From a checkpoint of a small mixture-of-experts model trained on Wikipedia.
Experts: 12 experts in each of 10 layers, 240 SwiGLU neurons an expert.
Below are experts of layer 6 (counted from 0) of a mixture-of-experts language model. Rows are named router (the router's row for the expert), gate (a neuron's input weights, with its number), up (a neuron's input weights, with its number) and show model dimensions 192-255. Each number is 500 + 50 x the weight over its row's rms, rounded and kept within 0 to 999. Numbers have three digits each.
After each expert's rows: "mostly gets" lists some tokens that are sent to it at least half of the time. This comes from a sample of Wikipedia text that the model never trained on.

# expert 0
router:455481467433529515472481454417534521576536451601484530487468489470522478521421485452555534532514532553429481543528548583509534576532524480576518488471457480522602543535564491457558555578593490
gate1:445566505519463474541477480473505506465526579436506501518560459499448520516494578465587485445479538562496425532469476527479471422536527536556563519538465497475421570521555482569539483521549391
up1:490504523489587547467504475552541492516401538495431578454485520560479536533392569509469533532513573458411427531436510491528476450516494543492501455552516558492455526560590524425517535604531528
gate2:547494546426612511573454475476482617474557530549514542559546554514405502556457536497500469497495511493348449492548401471496491456431434466508410515605541524531475492478521469439457463469512549
up2:615516492429479457454454559499486573517573510557559585524511508540546416585495481480514494481564530472541589481505521446592587417589484508528551499439524513562506592545518469475530583467492477
gate3:507488565458581553537435556494548481568418483497414553537466533543507553559521545553430497580481505471454421444563424495592476531499567492492479463515445459530423502518525453456525499477536485
up3:552580539579536463523464509442513521543495444488460462436503484435441597608530596512509520533452554501539506521443462474552467456487578508501470515427572518583507425444507450503508498432542474
mostly gets: " 0", " would", "–2", " 194", " 195", " 199"

# expert 1
router:442493505604536477438494560479468457525530451491471506543526439516497421495446512513481463376604462474544485566571538481486535476460540448468516430464525497611416516525486527493537447429502495
gate1:439441403531465541418527486568482521442500453571455365629535531550471580518483431454550550461537556506548520559393463553549538529459386470603439463502484532541570528549582537491535495574420466
up1:541448519486486512503545560526624411519544481494499635386468402406467482528514489537528439429421469479511538595470475536624491614417492491445548602454546492417484412518595533500443520531570521
gate2:411480518430381429506581592472507561557552393454547519560529431465503469489466502413471424463494529504462488536555485442525463512534446470499443464532534534474571505466526505509528546443384473
up2:456463526496477379558479538449464555560562449375514466456487414443399619529347451430556506430550446483499490613407501491431564445525488445484536487534488482542494573477566471495488495433485500
gate3:475536538500389443530520520549601475459567612526493503506590518423501539494443504512416544479494448526403493473591494353482477536518479559567497493474547537455495519564521459516486482550490537
up3:516528461525521510500483463507399424429459559396492502457395527475499473391497553464511496502504518521485607547513567498470436538494543521520525451416444493544571488554538440519435568435433534
mostly gets: "-", " C", " c", " con", " un", " ("

# expert 4
router:435466581407510510561515464486455500533460489476514545407428455502540522498561510534492527534467564418508482580442466498510530495481507482504529542500509523431513397508537522496483545513530449
gate0:468442420562572465482538439553516542489446431533575509490522536426419483501446513493461442527605469471544542546484437562566537419513528561444492515490514531518498600540474440573563517518573409
up0:478591573489487525498486561460504459513499601520480452469461423554498512526599541513614484462405492565455434493508516478495432489535514462547450496506493451414504446570581527433434451430430483
gate1:514501431429518475576487517543491556531490485556551482553500516489454555430515523611531501546486521453527602560476493389533488558436568458555520514459516473526574505463516507484484568539517516
up1:442498581588544519541487444540466375578529482482627599493520510449486486444490419529562519454506511494440553441572496503507552434528479409507471527460531478536508478535553476525496492465410506
gate2:468525482520559481571530421496447474461494501567531519490495425467465586589425452486603471488448490408525483497514479467549495463509512500520587486484567613471568530451570511514494582376504561
up2:480515540529528468589445528469534510489580552474472402486532465621418519454449497551465481488531470411556512553564528507516469440495559464552493463538439507417478474566455481548510519478570480
mostly gets: "ation", "ations", " University", " album", " film", " season"

# expert 7
router:649401506539467579502431532523498595458411493457543543402477539573462395450475466581486480445517500528430503499544586562591449388535494498488478495445527559469466435421447461478501472473474560
gate1:484614542540486515506543386501484552488600471464582519470459497534506558395492473588462481513439503483374490484557567437567525537544417495445458463501466466478527514393469470495514484468465551
up1:494426445535517451526516501485451466537541466375447503469496462502567419411520505430448536508497539495513431401425476502438518492470563462576466408548545538525533601412455530587451501563495462
gate2:439440452462570602563449548543536548522481483462427502336545503472458383524482473512485427545458535389559477580404539431475502440495502457450496562564472488496448475547614476438574603507484469
up2:525478479472526505473543586510507510536577525546433499418481516538528479518417475457442576479638480475568541494474460539515444493518514517488492569449481590523471511559501453587494445408473536
gate3:478423493384513494555454562552479503495501420412546428432524491536579408494469490467530464481533540525516477491437443539586465518488498494428450498472449498493557472510435545477526625528541501
up3:491547525537485515472534460527493439474467538484431494469544449502447522502525491476516505434569588542534570398460478533492524528493406547559396510568491522479552512537488468588506447473535546
mostly gets: " and", " |", "|", ";", " or", "),"

# expert 9
router:431369523548483495506598502432465516443517516584450447476423477427441485570515509473489433598462424501531536555506554500550589618542493523538462517419469532520552478552493556469553437478455494
gate0:557435570581502505529620490576524476445434557469522442497439532564553555464403489465492528501506496466398478493497566492492517457449580460393435504481460480554471553412558507457526499452507503
up0:603440521512511543519567523452471507547528515510533525496506484453505496454596509537611500477585572405396473446498552574435468529454550385479448520517551430575321489540531528456537531467518524
gate1:499521514449631421463517586475552420500462556457479437515476551474602477466505457431530492542513532529476471609558438440549537523395540520444522518551466531510434455519435484435594462612542514
up1:491535554426514561467487457560540490571540555507479357521626459496460590503452424573430529475501530415435516535508514496528527499400549456481528474514523600430553532539465501502559541529507524
gate2:507410537477505490415501490515486530570524616504540479498446498509497588434543524521486463459524472478395492499453530433519520582518496509498507520556506449509555479507611416571531525494539460
up2:525571474511492500361547466478474473477453456499494575554478567455467476368470509588424518531519486425531426406461528548483446553446515559431511409499514455537547485564440519499589496544453582
mostly gets: ".0", ".5", ".4", ".6", ".7", "°"

# expert 5
router:365395458508552505525526472442416547503471399441453582403472459560530549518496449490545489593521496451497469536483472468520580481505507461465593517462506577452477403493493589521548588473515569
gate0:520506473548468413497565531529468524615534473456419595482552459467524521496500411490454483452485537537557544448529431505628543502400519482599464415514554546487474460539493454606426492495487434
up0:509490497513489480472483490439516452434514497489451484522605490492504577424505486519555517426529475495521674499437485410498568467501463579553563521472537542572479431436501387477508494538464470
gate1:616458488494456490441563503401376574469476519483526573480530524496508511601512479482511477562470592552549541556500545556418593545425489465549457418402549494528600560503461474502408567558519445
up1:561360554527428475525580493436454490446453441496507542481524486533554508655489474461443435584562557532541516558522484512603463476439496495518483387443499562396453519456455446507452486554413416
gate2:403469539539512491551471493479477520558610533520422507472597465521499477549514521458499414511511527545518446501446425532476441465517522502502570496428491523542543586556431513511528486479482395
up2:617572502462417484434479517517481475465453503451385470437488479515484449555602526495602461509492386442549478564478567564387532515427501530525421521470556466573529403451543533583518441565543548
mostly gets: " John", " York", "ina", " David", " William", "ara"

# expert 3
router:451545473526480459503489491481494506507486570368495496435551524553466391494604411516527432502457533566549410497519380458485532413434521545606535438482547510568495486499426540474514529439385352
gate1:403425391449388477458481561543626600438448475491671523568602502584517419537492561450462519553463499563514483550500540460448507489556501522434553499465476493513450447624539576502525536443392432
up1:425491515523548540552486611490510523511483498492501501459540523473459556445430498519392593472605535519509421462507519512459486489534602499493459449524552523433431447567495554515569522421507439
gate2:489484538560425507501459547454413469530535534512511527550556475540408471482498514509603539559586459573555509464486548464569439453505597485570555516455523397469554432530498447512578443474462467
up2:461518509510411472580563500556531473440462526490473531501452459471525396514433632505428531525483563407467494498431496520492548598498415506473476534494517541570499395452442523444502481532477494
gate3:556416553524451486501498429463558481499428439440465543525528541484518576543505422493431592479459443512526515512451557387496549526414543526532451504490490516539466438454562523638464472449511491
up3:494547508461446541469444482433538466555550538534516608499503480488379514465571441478470528519498539525508530437584492607406530485537486439564447525536524560431580539479452509434491440437395454
mostly gets: " is", " was", " were", " he", " had", " it"

# expert 6
router:546446554519547461494520534551446547467452575436591442494515605547396432493449452528486500530472501564432470502553563488491446508511521480460527498433490575481455510467438529500453548443481529
gate1:547520494463480552512478361556516460495472534435603528453488481512441489518561564554570541514543556502425456520501485458528576459553387459508498537551521584512499477512512439531467438566551426
up1:548561497516566592560607444525466602526417484449494435541540474420569471618470577568446508453447517468501555513578532508430476510557447516475434471495565494558556558495557494555488469621552513
gate2:427584567490533547523488446545462523547547575497448474492506408450450493448460454531434346511375467382523592542495492460461450480423532446558614497496541622436513507525465475502502537470567462
up2:493468580343592514545440439534531569486521577544527611442528525554521478494517378435516469493499524437551508522485491500463439560524481534548610531431588492492512535463502450464499383518474514
gate3:457542438497526534505480583541552466542519530567530460542457494534504522478550495518495515513417600454576464544391460442505393513530486515436570463461524524541521499448587601490533452466487468
up3:549488499473537558548572496527481519387499514463567504492583489509537500466487361559473534492461492493391511486459414457490569564451482493494647519543415496479506486471537590533542574558464460
mostly gets: " from", " for", " at", " in", "),", " on"

# expert 8
router:551463586385557497562488511471462463586524557545426542375436431538526425485564555555535524498496573446491405503439449492475423515445459513607500563579459584438500478508503456482394577487503551
gate1:511468425443461440477442418521422473594466516500505584475498430536532560451548553466483462561568455508540495519495516413442461493456493389496536510422487444462492444466481494602492467584487508
up1:582549545483402487482441526497525550504554543477502508503565439521493440543584494453474586455578423539446519480501488481488468392474497527518447409511501506363454563455527527549567539598413550
gate2:498441573395542525519436467490412561516464444487517467477560537560457527469529476501441513499550467488485468529631506513451412517414541559551491428456593522476513425629417467509479478507525601
up2:559500520605509536541446600502496581524458565581512526502374519519556479453437494508467530518568484416465541463517550457458446498449475532559519477483479481560467422422513565517514517462532456
gate3:477461478571601414352471524613522464437506483568481493466383540511542565522492544540483454482547583510547498498450535554505460499532453442470563532511506517439418406493553495547549459451473491
up3:475462560637534468481436490503513479562533480597450438498449473512482507439568580453395516444566548515513530454506452405460411455514495506618412452491459573484573523540545502459546588526456523
mostly gets: " his", " the", " first", " also", " their", " this"

# expert 2
router:423555453560523555524543497458450580458522509381436521458481491554513537474519418478512519505556492503486463483548442427482546418448572445527579490515461463523487534540481594485572561490479492
gate0:464501596465546486560462471485621411430529491503538537509517526506529506492516539503501538424489407564550522508497555515480512460428529529574491416571509550505533487494583561563517472404455491
up0:556541477491547573480476495562410537498564444560519420463454486530484481532570442538516496459515458498577424393471528502451555613445439444525489518458512505417546392481562479482419532458450539
gate1:501490472499584529577539505534508423421651506482495502555541469482541528444470582491529400501517397420448552495510492451468475540440500475536402514509436429427462495465515578532449483486522518
up1:539456435385535559598530511413534492485563520548550561539492466510534510514542475563444498427534463510530473425571468409557561425431494531540481506468502531467476486450502446480452558579519603
gate2:484535524424511594584528448519633560380441544469563579468486505503517538520510481606505609479562420484416577425544532497505456496530591513476497482548471440537483525458504521543475498441509504
up2:448482568602430544583452502559536546510446504561457458527567501508469497487576594501534409533441587521458475434488482398447533559481421453500437482562534497480500447511479491471516518423427568
mostly gets: " Z", " Al", " K", " Y", " Har", " al"

# expert 11
router:473607466370535517387434563445497490493515526560489517482468449457548486522515479550493475529436493462432461399467379485432458430514510494540530460482556393478542481533573513536382479485525555
gate1:518474423445540520530476591393463575468546449557539491513451601492493518541493431459479481547576457562483499460487476432463515451455446471488564425475507453498441500494534418578544495534494408
up1:477582561493498579491463527535597512460376426437405581580538424526491432555486464458469558543533487510485484499449492489465574525487539464489517597444518632515486585490487490526559413532623526
gate2:608501548543511413562485510586457461455487576555490536515521515482541535497509464499538414479483561514511461398462394441523500591513506445569525407515515582483516498422404533540522449531499553
up2:444523506402437569492444419454454434506515407547522528526521643524436435483495500476490518574499454511544479555538554471355500485498498529540447509542467470457455506541498504445467467494569524
gate3:430578531563522499527507495443523473487436497428471566526422488535501444564440489467549576537359499477508524535478542417451502568507533537454533530536492543532508520545454507528468513463429537
up3:586490610471531569507520540468493473462499493486458488597450542476478462504429433472450408453560450556543551451476454593457564472516559530522516474530499551489498504610506532487583491507498546
mostly gets: " a", " t", " d", " two", " st", " sp"

# expert 10
router:519533400407472523480494516568494548534495386524445474487606531428535681499525549489443466484468455529494564491479368457456472511560559488503510486488558429494414522569492500624494516544555454
gate1:439456575542501479545394466514552497580539432499522454574487509501476408469464488521497487431415433454438537562471417431496493496571507542544438448433443545630485411490509557537483558488483476
up1:490493516523432588521578422524510443606531538444528520614501570493517508530439447438453569490550425482431522542408514542590464453415522507458492454494455499465577530500480572484497449458531464
gate2:491572473516460470495507482475511505424486521485587471444535520500509551534513506494506505532511439536538557441486451496535482470454539479517624475544493463462541458474483544466433491500532441
up2:469541538446463413524518545450541487485542527552399505515511515649603510439470549519559524563550437478435493481535474468503509513576479530504459490546454416546480502472486545418555519496532531
gate3:453534584519535561488573472542530454483575591499511449498556551544544443556495488591462473503477432481535584500507448585513500512515447491504584594496389541528499449460488458440496488536510412
up3:587557580409410477476500422488575496549389488457498476505538521422526515504474523495517528417458419458563540439526558423475475574481492489485501520552517427484537408532512513502573518429525521
mostly gets: "\n", "===", "==", " \"", ").", " O"